Weights of a small mixture-of-experts language model, trained from scratch on English Wikipedia.
Experts: 32 experts in each of 13 layers, 144 SwiGLU neurons an expert, 1 pick a token, a sigmoid router.
Training: 353M tokens, 5382 steps.
Below are experts of layer 4 (counted from 0) of a mixture-of-experts language model. Rows are named router (the router's row for the expert), gate (a neuron's input weights, with its number), up (a neuron's input weights, with its number) and show model dimensions 0-255. Each number is 200 + 40 x the weight over its row's rms, rounded and kept within 0 to 999.
Before each expert's rows: "mostly gets" lists some tokens that are sent to it at least half of the time. This comes from a sample of Wikipedia text that the model never trained on.

# expert 30
mostly gets: "),", "\",", ",", ",\"", " ,", ".,"
router,197,236,202,161,149,162,124,224,178,204,173,214,250,166,138,212,204,191,176,163,204,227,268,122,221,182,123,257,211,297,128,213,175,216,234,209,193,224,156,180,208,211,231,244,191,209,160,259,215,110,212,197,172,188,179,236,214,151,165,141,173,177,178,253,159,216,187,165,250,166,187,270,203,244,241,217,214,211,141,180,187,209,255,219,207,227,193,199,85,204,226,137,213,168,183,200,145,192,234,178,200,208,177,193,177,201,173,234,203,240,202,237,198,284,228,159,244,240,229,172,99,204,269,233,197,199,199,247,203,235,234,206,238,136,241,177,184,201,185,264,167,279,224,174,244,166,89,171,192,164,219,263,192,199,235,274,235,216,209,139,164,297,220,229,192,187,195,200,168,286,236,283,212,187,204,295,180,222,168,213,222,157,242,172,245,143,229,281,188,288,143,191,208,180,228,166,207,201,221,236,206,193,220,154,199,158,206,268,196,222,153,158,209,253,222,261,221,241,244,162,188,247,228,238,192,217,303,121,271,207,209,151,210,190,195,164,97,218,258,204,220,193,138,204,273,171,256,180,233,178,159,156,252,197,188,229
gate1,216,162,203,184,164,182,195,144,110,208,206,158,207,218,167,222,165,168,230,225,194,189,174,192,183,206,240,202,132,192,151,166,206,221,123,222,237,167,192,246,135,138,247,195,208,161,198,169,158,159,228,147,202,267,230,192,275,186,201,186,192,261,98,198,190,217,206,136,150,233,251,222,206,186,132,193,171,228,243,193,246,274,134,208,187,215,130,197,176,240,235,188,114,126,178,212,237,202,210,189,154,183,214,208,138,140,201,246,249,169,191,252,215,258,181,197,157,182,239,182,229,162,244,172,168,151,247,148,220,143,151,227,222,226,210,130,239,290,154,155,148,191,152,172,223,133,253,180,97,150,187,189,171,207,206,227,193,255,151,218,240,151,245,282,255,184,262,124,180,140,173,170,190,158,128,226,244,232,187,192,212,222,245,214,190,143,154,175,154,125,220,262,146,169,280,213,313,189,257,208,116,221,246,125,153,213,194,186,174,240,181,189,220,163,139,152,203,251,194,183,250,216,227,243,205,193,190,207,284,193,171,181,144,198,204,208,161,235,204,203,245,223,219,200,195,156,164,127,221,158,251,200,260,201,167,215
up1,223,136,210,153,172,207,177,150,198,168,246,149,247,197,157,249,153,111,191,136,202,145,171,224,180,163,244,229,125,160,136,204,170,178,154,201,297,183,219,195,172,149,238,208,188,143,199,156,185,142,239,220,178,200,191,188,269,162,256,128,221,298,144,188,201,202,216,200,187,180,255,198,231,168,141,200,208,226,252,199,244,289,178,178,177,156,136,258,126,233,291,197,160,204,164,167,230,215,165,204,158,183,210,166,182,166,189,209,238,152,147,228,177,253,176,199,146,241,168,198,167,167,264,174,208,177,294,148,156,216,192,231,218,156,214,135,237,241,183,220,165,187,192,192,283,162,207,167,140,222,230,177,179,170,254,191,253,229,129,183,249,216,283,258,229,195,145,147,252,153,241,193,213,200,103,153,244,228,173,243,171,178,189,245,229,198,167,190,181,181,212,187,147,161,212,210,275,200,210,238,156,212,243,129,133,224,207,161,182,190,114,163,223,233,108,165,216,262,192,185,228,200,240,225,179,193,220,199,283,198,195,143,159,173,204,265,173,172,204,247,192,162,193,227,188,95,276,146,199,207,234,219,229,168,152,181
gate2,148,189,241,155,169,277,96,185,142,273,204,167,228,207,206,215,175,231,259,164,272,235,239,161,219,227,177,150,241,275,240,171,232,224,230,206,167,281,90,259,210,179,263,214,153,267,278,219,177,166,237,160,226,231,151,137,91,243,169,171,174,138,156,256,227,117,202,210,160,216,255,165,209,201,221,130,215,208,190,242,182,207,167,205,194,249,233,179,261,241,202,209,219,197,227,168,194,207,296,236,215,193,214,208,298,150,155,204,281,217,150,225,219,204,264,250,200,193,243,160,175,220,206,239,214,138,196,227,194,179,194,203,226,209,201,182,222,223,191,246,228,177,164,215,199,125,184,235,189,180,169,237,103,179,115,186,216,180,207,206,229,135,206,206,170,141,180,202,168,210,152,198,193,234,175,209,202,164,182,206,202,117,233,218,170,220,240,222,202,188,175,242,204,150,195,131,142,244,227,255,212,150,279,195,191,191,263,195,170,222,171,150,158,183,221,239,209,203,201,236,214,180,204,192,251,248,145,187,187,197,122,250,109,255,198,208,216,158,209,109,260,234,130,205,238,214,126,227,241,223,243,165,126,179,232,229
up2,198,194,151,207,239,148,259,243,309,204,228,215,168,189,192,172,234,192,172,247,193,145,183,330,192,198,234,253,205,174,187,200,172,191,209,241,242,165,262,235,180,259,221,180,202,160,122,217,244,227,172,221,189,161,170,216,245,169,242,186,257,281,256,134,167,236,175,221,226,173,186,202,201,220,182,201,181,187,246,206,221,157,202,191,163,164,151,246,156,209,173,226,247,205,173,238,139,133,174,193,216,213,254,233,152,285,271,177,166,203,202,119,184,200,171,167,185,251,177,205,229,210,197,190,221,231,204,160,161,168,179,191,159,141,237,260,179,129,228,114,185,234,267,138,226,286,230,164,230,198,202,189,284,250,327,259,196,169,150,196,224,196,188,213,186,237,235,254,226,149,190,223,249,154,250,147,237,203,210,259,138,290,188,171,239,247,191,239,178,236,167,157,162,266,173,208,207,189,198,167,198,240,113,182,196,234,183,215,234,175,208,228,250,227,215,189,189,199,180,174,194,192,204,256,147,175,257,117,202,267,199,202,255,106,241,144,223,201,186,257,182,173,242,202,205,202,256,174,83,240,164,253,259,207,149,203
gate3,194,198,185,225,172,223,252,149,204,236,236,195,200,165,150,182,169,139,176,166,107,193,236,224,279,185,188,142,206,200,107,190,214,192,142,231,187,260,235,180,180,142,142,184,236,158,209,192,159,176,230,192,218,164,225,218,147,208,239,202,113,146,136,270,227,205,225,234,146,214,130,190,202,167,257,175,187,212,138,200,180,205,279,180,284,182,299,167,197,212,221,166,240,223,157,247,275,203,156,149,260,146,176,247,131,205,195,207,148,147,228,236,205,284,126,261,202,148,211,221,193,175,228,234,256,179,173,242,220,242,188,189,248,178,223,227,274,183,159,179,185,142,261,201,230,209,224,194,161,163,262,162,196,185,217,179,199,117,194,189,280,203,192,194,217,168,195,181,203,205,239,175,168,181,247,194,234,176,161,165,179,182,139,244,147,175,183,156,139,271,174,208,208,186,241,238,250,241,197,218,215,236,282,283,146,234,149,212,119,223,167,210,110,161,150,200,278,231,227,227,221,210,225,183,186,173,167,267,179,176,168,165,167,249,153,165,149,251,218,250,199,252,221,219,277,250,159,218,207,202,108,211,220,138,195,132
up3,305,181,201,152,187,148,254,260,185,182,197,238,229,216,192,199,214,191,232,125,239,232,175,205,116,110,169,276,198,209,163,209,146,186,183,212,247,192,207,200,270,191,247,117,222,247,275,241,191,162,210,233,157,165,188,217,209,212,255,233,244,165,171,181,174,191,171,202,205,191,143,188,173,196,225,273,250,213,199,224,183,199,228,315,202,205,237,174,223,225,278,181,123,199,250,214,253,229,177,233,260,118,238,207,151,147,220,132,233,172,249,212,228,131,155,257,200,172,227,205,174,219,179,269,187,215,243,226,182,159,207,205,166,145,102,181,206,265,202,217,135,187,132,191,228,250,213,167,219,196,310,247,195,239,149,184,185,229,197,146,113,127,208,167,213,232,175,287,183,205,196,235,152,190,227,137,174,211,174,234,184,184,223,139,192,142,174,205,254,145,163,247,243,209,150,186,213,195,274,220,215,135,209,279,186,130,174,221,185,224,209,215,163,192,215,228,189,179,151,194,138,182,181,199,223,204,301,211,211,216,170,103,202,317,212,241,196,210,201,199,240,237,150,195,190,181,213,221,222,149,199,181,268,190,237,236
gate4,243,183,234,143,189,232,150,242,224,208,236,209,191,170,221,180,215,193,132,226,165,205,210,178,247,173,193,213,195,123,276,237,183,187,144,159,168,212,151,164,189,219,219,251,141,154,154,231,212,220,208,225,190,167,125,156,209,267,215,187,270,166,210,91,215,222,247,251,232,168,196,201,143,269,234,189,191,173,229,181,165,204,270,178,169,151,195,149,219,298,206,151,171,211,167,234,215,178,169,188,194,145,159,151,194,197,188,212,195,282,232,190,191,183,181,186,158,196,184,202,209,222,207,186,235,177,238,227,262,238,153,221,228,224,220,217,211,188,164,308,226,277,214,204,144,188,307,184,142,104,209,235,210,225,247,133,187,118,234,206,157,208,194,179,195,240,259,201,247,224,258,213,243,207,157,211,211,128,195,181,184,226,183,168,135,282,216,178,175,186,186,182,176,213,177,214,224,101,173,269,208,208,189,210,285,241,250,155,158,203,227,212,197,223,266,134,243,196,258,215,270,191,122,150,165,186,233,233,128,217,143,241,213,224,147,248,138,281,270,186,221,177,270,248,208,200,212,244,269,161,203,190,149,227,254,101
up4,250,247,287,177,164,281,208,176,224,235,191,211,257,176,144,211,224,250,109,215,224,217,163,189,220,149,227,200,173,143,232,220,168,235,131,182,221,172,180,218,192,185,213,244,139,163,210,235,188,195,192,192,232,206,152,166,172,266,258,121,249,145,178,158,202,214,243,221,181,118,190,147,169,257,186,176,202,119,184,164,181,148,148,201,223,233,220,195,156,235,201,101,233,214,240,249,226,176,177,139,190,183,144,160,232,136,169,204,198,227,244,247,156,211,174,145,187,187,220,198,119,213,188,227,174,252,189,239,213,202,232,201,201,265,195,224,172,172,141,290,205,291,238,267,145,271,266,200,217,220,214,175,196,132,214,154,147,177,220,148,156,204,187,134,312,183,265,201,199,221,234,232,215,157,209,196,181,212,193,129,224,171,235,240,100,185,185,283,166,240,132,115,156,204,163,286,281,180,227,205,216,218,217,196,195,228,189,197,187,239,202,206,253,296,178,224,224,164,230,221,198,163,177,127,243,162,123,236,165,185,193,241,210,188,185,144,156,285,242,221,205,184,239,247,209,182,186,260,172,195,241,224,173,184,187,172

# expert 3
mostly gets: " Op", ".m", " Comm", "DST", " ep", " Ep"
router,218,159,204,191,157,145,134,247,221,266,62,146,240,162,175,178,242,161,229,171,182,249,126,157,166,200,170,212,171,195,165,276,186,157,277,227,140,161,195,167,188,242,217,152,91,194,239,211,217,219,181,161,202,207,236,167,159,266,219,225,196,218,161,261,170,206,153,182,259,182,195,190,161,218,269,122,167,169,209,199,215,167,261,125,179,180,132,262,256,196,204,179,172,211,208,233,172,235,233,224,202,203,239,225,214,198,193,183,231,232,265,145,168,253,199,192,165,140,222,153,221,206,158,223,256,192,188,192,205,141,145,208,232,176,206,192,180,129,192,230,212,198,221,251,243,221,191,130,199,217,235,278,224,162,253,200,244,205,158,168,254,269,220,180,215,242,173,175,204,177,188,183,177,222,253,186,173,147,201,183,223,168,207,196,137,105,252,238,273,181,195,208,251,182,177,199,274,172,246,211,205,237,117,146,138,189,220,183,281,161,225,211,191,205,173,238,252,249,220,109,154,276,185,231,217,107,230,127,155,190,179,199,163,241,206,303,138,213,228,182,229,194,192,214,293,211,197,239,250,121,195,209,233,238,193,208
gate1,171,156,170,261,244,223,195,236,211,171,184,165,224,157,230,236,154,201,205,237,220,196,252,199,131,303,157,225,152,219,245,240,221,123,268,269,212,192,237,112,221,191,151,162,233,206,170,188,237,230,161,192,154,142,198,229,144,156,188,210,218,181,197,236,137,252,178,231,202,209,220,223,210,250,219,96,202,209,221,177,180,252,216,218,168,245,218,190,172,135,184,258,176,216,174,221,220,203,226,179,178,150,140,198,220,179,235,149,255,256,232,216,207,224,202,209,172,157,211,167,212,229,225,223,231,142,105,178,258,124,140,221,175,174,209,162,163,269,177,275,280,126,165,229,217,175,180,222,308,257,162,137,186,178,203,183,243,191,301,127,225,183,164,112,209,230,164,178,181,253,191,208,214,205,213,169,266,160,221,183,175,186,161,240,218,173,226,261,214,193,161,216,188,291,227,222,159,223,162,198,264,189,103,199,253,204,187,215,183,210,204,197,239,187,173,232,151,192,171,158,223,210,146,180,179,181,244,228,189,132,252,195,230,186,175,254,270,197,229,117,79,195,211,196,210,204,204,144,195,193,122,228,253,263,166,282
up1,176,120,164,196,228,160,199,154,145,192,132,127,284,131,166,145,112,228,240,225,181,217,226,245,195,192,187,223,189,167,159,196,221,189,206,163,254,193,265,183,246,294,193,186,198,195,160,244,208,215,210,191,217,152,192,258,219,225,219,139,246,313,188,207,221,150,154,202,150,218,155,151,148,193,194,131,222,229,147,169,139,223,223,235,235,174,222,225,207,218,97,171,238,264,214,239,243,133,151,197,159,257,255,262,151,212,243,198,142,164,237,214,191,209,253,145,261,222,207,225,209,184,135,181,199,204,270,181,228,168,194,222,245,189,139,200,206,190,148,151,263,205,178,150,235,194,263,260,145,232,201,284,204,294,195,274,203,142,232,222,227,179,195,119,193,197,204,210,239,250,234,218,223,184,170,208,172,214,253,153,251,229,182,185,180,194,221,223,114,231,208,228,248,254,179,161,193,192,165,145,264,210,162,130,220,195,180,206,190,214,220,228,218,159,249,200,180,270,209,198,206,325,130,167,212,230,180,243,194,164,218,198,231,202,220,201,208,154,183,217,197,220,169,192,173,169,189,265,118,261,92,222,224,154,199,234
gate2,191,236,189,183,175,194,182,229,262,150,93,219,247,172,187,157,172,256,233,200,178,259,165,177,217,220,167,230,219,218,274,152,198,163,268,228,223,190,163,236,189,165,149,195,146,148,208,165,250,191,184,165,227,215,201,205,165,176,269,236,202,160,213,222,197,192,201,189,241,163,218,213,135,201,237,165,220,157,175,175,163,248,245,291,244,167,190,163,69,261,192,149,140,190,214,235,159,153,186,190,195,161,226,247,140,295,249,241,207,169,218,247,229,157,219,214,188,218,237,154,187,292,160,122,234,254,218,196,156,189,148,196,261,220,208,201,191,173,243,233,203,164,199,256,189,262,184,200,172,179,203,214,206,191,153,190,229,195,216,186,192,176,152,145,232,194,236,195,276,241,163,241,195,247,240,186,106,174,219,181,218,101,127,197,165,105,185,188,220,191,252,210,88,204,223,244,264,267,270,216,214,182,203,204,169,131,171,199,221,216,181,184,134,226,136,248,201,185,239,206,223,237,124,204,199,158,182,206,120,197,231,228,192,240,172,182,210,212,210,232,178,188,294,178,126,198,294,248,223,249,249,218,125,179,278,177
up2,145,246,200,224,199,191,214,212,233,127,130,223,261,223,158,141,145,238,189,172,170,204,192,191,154,191,155,180,284,165,214,147,243,209,160,229,204,120,142,181,167,188,204,177,148,187,203,247,145,216,150,145,227,180,203,273,209,90,244,240,173,213,241,235,203,230,174,185,249,164,110,243,183,189,208,146,236,148,182,161,129,255,221,207,211,173,255,154,124,229,230,199,200,175,244,173,148,132,239,254,183,179,263,242,207,252,172,234,208,192,205,196,158,232,283,224,139,180,196,192,255,241,198,193,194,244,87,227,197,197,124,177,173,161,170,218,254,261,231,243,203,235,156,133,186,228,233,179,160,196,302,187,193,170,164,185,276,170,233,253,158,164,167,183,264,222,233,228,253,200,171,293,229,196,190,198,92,242,183,222,181,144,207,205,177,147,139,207,176,192,211,213,115,266,186,243,171,229,235,205,201,284,243,248,154,171,193,170,243,241,206,192,157,193,186,198,174,154,212,188,222,184,160,222,228,150,201,233,161,183,203,241,181,271,196,172,196,258,159,201,143,196,210,183,129,223,270,233,195,239,247,242,125,179,242,221
gate3,200,237,236,140,202,228,272,227,184,226,243,193,199,245,225,233,227,186,197,174,192,267,130,173,171,223,202,121,226,218,164,227,174,217,173,237,237,219,90,204,185,174,190,231,213,134,213,139,237,207,189,175,198,231,212,253,203,207,161,192,216,239,256,241,202,243,155,235,201,207,220,196,269,108,197,275,119,235,264,221,209,187,216,209,211,175,159,228,213,213,139,176,210,135,257,202,130,205,194,173,210,198,117,244,198,243,292,244,177,271,165,205,218,192,222,140,176,210,235,168,229,225,142,230,186,262,156,235,185,194,139,148,163,205,220,184,187,237,126,179,109,191,251,148,171,195,208,200,195,103,150,253,212,220,259,151,221,175,215,188,238,173,202,206,203,110,250,199,208,268,261,205,223,187,257,198,255,263,218,221,204,135,207,146,178,294,135,230,218,172,210,199,236,165,209,185,224,210,244,152,216,222,267,139,133,233,159,191,258,139,160,187,164,209,186,147,230,150,207,173,203,216,298,195,245,209,203,103,283,185,232,201,125,214,186,212,210,183,140,127,149,146,193,179,208,233,265,255,189,165,237,173,146,169,241,178
up3,198,209,221,155,161,176,238,191,185,207,245,182,155,207,165,232,251,246,252,145,264,221,184,227,212,224,203,189,210,221,156,245,152,195,215,228,238,188,132,184,121,203,200,171,242,207,296,208,206,259,214,220,203,256,231,259,134,241,189,180,202,264,220,206,163,214,141,211,95,177,152,161,288,234,177,190,154,202,254,225,185,178,178,131,171,125,178,233,216,197,177,221,255,162,222,258,141,171,236,186,237,195,145,211,236,283,281,207,187,227,149,239,224,196,256,163,140,214,239,252,224,176,214,281,209,252,163,141,194,125,150,208,203,223,260,199,237,211,145,173,135,180,217,152,162,214,196,193,178,129,205,212,105,271,220,120,235,186,166,229,247,182,204,286,225,174,226,188,206,228,239,199,170,227,189,185,230,236,179,214,217,64,197,223,160,285,159,235,190,177,135,265,214,155,161,257,235,166,269,115,182,182,207,132,196,235,184,197,218,181,171,270,143,192,224,151,244,136,227,169,217,155,253,190,217,256,128,130,249,217,207,215,151,185,185,217,218,162,184,200,223,191,188,208,206,202,208,287,208,126,217,206,195,204,224,203
gate4,212,196,154,225,224,269,199,179,193,149,150,182,216,180,156,197,240,236,178,285,214,235,201,188,177,155,202,204,225,196,264,141,178,138,284,131,227,203,185,214,179,201,184,150,188,194,206,209,235,176,178,185,219,175,207,195,209,150,211,202,179,189,202,189,243,172,177,149,241,212,232,88,149,229,188,154,232,319,180,204,153,214,298,181,189,225,149,176,190,80,145,190,119,192,275,219,155,131,206,147,211,221,198,204,129,217,219,133,233,260,301,172,184,203,232,183,138,195,221,243,213,185,204,273,197,224,224,126,150,191,158,188,216,205,154,200,174,232,211,191,291,174,142,243,255,194,235,216,228,145,198,180,186,228,156,226,213,260,226,280,170,153,163,139,233,182,147,142,167,271,248,234,232,223,158,161,155,263,182,237,201,157,164,209,177,174,227,191,179,205,196,130,193,212,186,240,219,281,204,183,252,175,239,155,101,138,148,234,169,234,206,214,196,141,186,248,201,250,242,150,194,259,214,266,219,211,215,180,158,181,275,180,240,117,214,203,174,253,144,256,215,252,192,171,187,198,152,193,214,144,200,182,162,234,202,274
up4,243,219,134,263,209,191,263,209,171,169,108,183,182,169,160,228,232,207,189,213,232,231,207,218,134,176,234,217,192,180,205,190,188,178,241,179,157,208,227,177,192,191,147,122,209,180,230,189,269,200,153,190,195,227,156,228,177,150,222,230,173,124,183,192,173,179,186,193,215,183,188,138,145,190,289,166,207,287,166,191,191,167,250,222,213,169,172,181,181,161,129,180,146,209,240,254,188,190,246,206,279,233,213,141,99,218,235,142,170,259,266,206,152,203,230,253,122,238,234,240,251,192,226,260,167,179,238,154,172,185,109,183,239,225,117,163,200,178,210,157,263,161,163,234,154,175,231,161,175,216,226,139,176,235,166,240,186,203,192,230,197,148,149,180,191,161,148,206,180,288,210,227,218,191,184,191,181,249,214,231,210,182,178,229,232,160,213,232,237,217,205,105,163,159,240,287,247,246,163,170,250,194,290,161,150,173,187,228,159,209,220,228,109,166,212,293,152,200,208,173,172,256,239,222,189,214,207,183,124,179,208,196,288,129,213,256,163,280,98,217,202,269,156,163,183,163,117,221,173,133,213,207,181,183,224,235

# expert 4
mostly gets: ".D", "OC", " Id", ".J", "AR", "ingu"
router,305,209,231,170,194,156,277,218,180,217,184,262,155,171,127,225,201,263,160,186,244,268,154,177,200,202,192,152,193,277,209,163,217,164,245,184,162,139,168,200,178,225,259,155,143,218,217,184,184,171,259,152,218,198,212,237,199,194,191,263,177,240,193,180,183,238,237,150,190,227,212,218,110,210,192,164,175,205,214,206,251,189,152,154,202,214,238,231,153,138,279,227,224,156,166,126,183,187,180,127,202,224,178,221,248,211,187,170,254,170,259,209,208,208,137,111,277,220,234,212,139,196,216,210,215,198,206,266,249,192,161,223,172,195,185,200,257,143,272,246,168,199,188,251,241,213,135,171,259,225,223,249,167,152,211,249,237,174,149,177,184,232,200,224,238,195,174,190,170,217,308,246,163,214,193,250,263,263,239,209,166,190,262,190,130,245,239,214,217,196,159,219,239,239,193,146,198,210,163,156,164,236,153,258,159,143,161,196,212,157,179,202,197,187,147,256,264,189,295,153,223,216,111,183,239,107,272,194,288,202,190,190,150,140,188,223,145,160,295,209,192,178,214,241,254,198,169,136,200,158,129,175,207,226,173,227
gate0,214,208,247,262,237,145,191,182,248,135,223,165,167,135,164,97,188,171,132,198,193,162,214,179,150,186,270,137,177,153,225,228,155,198,177,169,179,214,202,156,230,186,196,268,184,132,151,210,152,125,180,248,227,239,170,266,238,254,234,208,279,267,218,142,194,170,110,185,186,173,145,147,217,144,136,169,263,119,242,257,211,176,257,218,217,180,162,228,263,232,163,199,195,149,255,167,231,171,209,161,270,175,198,209,175,220,257,207,178,213,233,213,266,209,210,262,257,216,181,189,151,163,242,223,169,218,216,230,188,272,117,221,231,184,190,214,220,176,212,194,164,222,151,201,246,182,154,213,210,199,196,185,199,153,237,231,245,215,171,120,170,194,154,156,235,192,227,260,191,195,205,179,245,277,211,250,286,150,134,274,165,203,167,176,184,208,206,212,271,249,165,225,264,150,211,279,237,160,145,140,164,212,143,239,188,211,214,203,219,209,242,193,208,173,194,171,240,229,221,183,199,232,148,158,177,149,188,213,227,191,234,212,174,117,186,153,278,246,157,216,223,300,220,248,293,231,193,127,158,171,165,224,212,145,185,184
up0,192,193,217,189,218,224,249,226,211,256,218,250,189,279,146,182,214,152,215,188,178,174,209,197,197,178,156,229,262,183,164,167,275,172,151,177,215,182,190,227,184,175,223,165,175,224,149,215,208,205,207,134,166,129,289,142,168,125,125,177,141,210,132,185,198,177,203,201,185,208,203,213,240,255,186,160,103,248,179,154,207,272,215,196,152,284,166,228,181,234,220,233,150,235,180,272,166,268,206,212,203,231,227,233,244,201,276,131,203,174,282,220,167,127,209,172,165,146,226,192,263,207,178,225,189,164,128,161,235,169,198,156,221,187,186,166,99,219,246,129,272,172,206,262,226,274,230,166,185,173,207,206,240,227,196,236,199,215,177,235,190,227,134,250,261,214,297,211,162,253,204,268,217,209,224,219,116,225,253,167,206,118,240,239,207,205,234,228,197,177,234,203,174,175,174,182,157,205,182,257,265,152,206,152,253,188,182,151,238,213,183,240,191,237,190,224,118,147,234,238,257,180,191,124,245,130,154,207,256,221,195,255,209,260,313,205,224,177,222,272,165,171,196,205,243,209,170,202,262,162,213,209,228,143,226,236
gate1,233,233,228,219,260,186,192,207,207,201,192,200,242,253,185,274,181,227,226,226,164,205,220,228,214,204,195,130,201,194,258,211,250,190,207,242,278,172,64,225,268,231,211,168,203,253,165,333,209,218,203,231,217,229,183,186,201,224,222,269,186,176,136,224,200,156,200,172,240,183,196,244,276,257,264,169,176,269,197,196,259,211,207,178,148,221,250,154,218,268,292,222,160,214,182,291,220,286,218,184,141,221,224,155,170,202,143,214,127,166,182,262,175,236,145,223,206,181,269,222,260,268,207,181,220,203,164,204,181,173,190,208,192,153,175,128,208,242,168,242,236,130,266,207,220,214,199,201,171,203,259,208,149,178,173,210,250,172,155,133,233,204,226,179,162,187,187,153,224,206,156,244,221,204,216,279,230,213,207,190,289,235,265,82,194,248,276,149,223,214,200,216,229,263,157,226,120,209,270,256,192,196,167,195,203,197,279,216,255,158,211,204,274,152,189,223,188,212,265,150,190,189,132,224,216,169,176,244,190,205,261,154,170,152,245,265,121,195,217,163,194,207,232,226,182,204,194,181,178,145,187,227,199,174,197,220
up1,196,244,198,212,150,211,165,271,174,190,162,191,114,245,191,208,265,183,230,212,203,288,133,185,197,158,198,271,192,206,161,196,225,179,260,203,193,239,271,171,141,150,170,284,277,219,233,167,168,119,181,181,193,191,194,232,179,175,209,149,209,198,222,178,236,221,221,222,178,191,209,216,122,241,180,190,232,207,239,177,154,213,190,196,221,143,150,228,195,186,136,223,258,224,226,109,201,155,232,276,219,205,190,283,278,204,256,231,261,266,209,172,234,167,254,170,173,196,129,204,166,133,184,188,200,216,178,189,164,226,200,205,275,244,278,287,194,148,185,162,182,232,240,167,186,211,202,216,277,259,189,188,214,233,212,213,174,215,234,245,220,248,109,269,233,239,296,222,193,225,250,210,155,205,165,167,224,238,181,213,136,151,208,280,204,159,173,257,123,188,208,212,237,119,210,185,252,191,145,164,202,188,195,124,184,151,152,174,235,238,186,267,185,251,201,161,279,148,215,177,250,243,221,234,196,158,192,148,211,168,208,234,228,266,178,172,274,242,239,212,185,177,150,167,260,236,229,232,224,258,284,160,158,167,232,187
gate2,215,230,248,266,177,166,236,155,225,208,225,200,193,113,218,144,200,149,178,139,207,204,237,163,195,195,181,157,169,185,219,231,212,265,154,236,238,157,276,234,192,247,212,246,133,198,183,218,195,214,242,238,162,188,157,225,196,291,206,227,243,197,175,156,211,174,153,173,274,191,159,214,181,245,147,209,201,192,231,263,256,169,215,277,332,175,153,196,135,234,196,215,166,212,291,219,258,192,224,212,210,186,247,184,194,269,237,225,269,228,219,186,181,169,169,253,197,214,158,222,207,213,281,260,158,258,261,172,215,132,254,235,172,231,233,239,181,171,158,169,260,271,141,224,142,144,174,226,200,154,150,240,251,240,242,215,211,175,212,166,202,191,179,208,213,223,115,247,222,170,186,185,198,179,146,303,291,211,211,219,183,200,187,208,159,133,186,195,241,223,176,191,160,137,157,175,248,206,125,226,125,226,173,155,164,212,244,191,165,220,253,155,161,259,217,95,171,226,281,154,191,207,171,208,136,262,244,213,166,189,226,199,149,213,130,182,241,185,211,178,245,221,241,279,199,175,223,187,253,233,240,129,213,213,187,229
up2,154,203,215,195,214,173,196,161,238,239,196,184,233,195,143,106,226,144,201,199,214,268,207,175,205,143,173,220,211,208,227,272,171,259,214,189,265,221,242,182,213,239,211,115,154,178,166,207,195,223,218,213,130,151,206,194,228,198,198,180,193,182,222,121,171,207,147,186,250,144,148,190,214,257,181,188,191,157,198,200,179,191,182,224,258,171,281,211,170,320,160,225,214,204,233,222,234,138,121,260,162,214,237,175,286,252,276,216,213,178,220,184,142,169,180,202,223,103,206,190,186,234,213,224,167,214,181,224,145,172,237,250,214,198,141,173,207,133,246,267,183,208,184,205,151,147,123,267,130,136,181,179,204,280,241,271,188,169,187,190,288,186,100,216,218,252,149,212,212,140,145,243,163,161,208,233,181,175,249,177,233,201,247,241,235,232,211,114,172,222,194,218,133,202,176,162,245,237,146,188,204,188,132,224,166,207,232,268,204,265,241,207,212,194,181,151,252,143,266,120,176,147,133,246,163,208,193,209,150,205,181,244,200,149,156,136,300,202,221,231,127,171,200,212,232,225,230,134,230,196,192,221,205,211,200,216
gate3,293,182,191,246,244,206,192,220,238,204,218,228,183,117,178,135,167,267,251,135,166,172,205,150,184,227,251,136,156,198,156,173,151,143,157,177,120,211,166,185,242,188,125,208,147,174,185,263,266,180,154,143,204,220,176,189,184,170,192,164,188,135,176,153,228,207,219,300,268,236,223,226,197,168,175,199,241,179,205,148,219,143,204,262,175,124,141,204,149,181,266,179,223,192,175,193,230,198,260,190,131,92,286,183,232,213,167,179,215,194,191,238,220,186,225,189,283,217,145,220,219,192,230,187,221,191,210,160,226,218,213,226,255,210,211,240,217,117,202,220,207,173,174,269,277,154,220,242,257,192,195,245,201,162,244,188,241,132,235,203,247,243,224,149,189,200,188,195,168,197,271,165,236,267,179,276,220,235,187,225,119,189,239,200,161,146,166,165,195,189,178,268,205,213,267,150,293,205,223,142,207,175,184,246,212,104,197,269,167,168,173,195,166,147,207,167,212,186,220,229,191,300,163,231,197,176,173,244,223,239,232,179,143,152,177,202,273,127,208,180,193,228,216,204,249,222,159,191,153,158,163,237,260,249,211,249
up3,265,222,224,242,262,143,186,221,207,218,230,225,183,175,167,192,145,260,262,144,202,204,223,183,204,260,258,142,219,220,137,198,142,164,173,198,185,149,218,181,194,110,167,189,122,201,179,219,277,164,192,127,192,234,190,183,232,192,206,114,169,122,170,204,226,232,245,252,234,179,164,180,177,199,188,177,231,158,225,156,222,108,234,267,115,203,186,213,122,162,249,169,225,222,189,166,241,175,230,167,147,150,260,157,224,271,184,198,217,175,171,206,242,181,189,225,237,225,175,245,191,185,219,185,245,221,206,158,200,187,137,199,286,198,216,193,219,169,220,223,197,170,162,267,228,155,123,176,205,209,159,228,210,209,175,162,226,152,185,159,245,296,162,136,177,193,163,225,195,235,222,150,247,278,173,228,154,218,195,241,110,179,247,197,164,198,142,180,180,208,196,246,185,197,199,180,293,200,166,200,264,171,161,236,226,88,159,297,158,141,169,218,214,112,192,188,186,174,270,195,205,265,143,240,233,209,165,245,251,241,210,209,151,161,169,227,231,98,173,236,140,251,263,206,212,163,205,227,157,184,190,233,253,228,190,257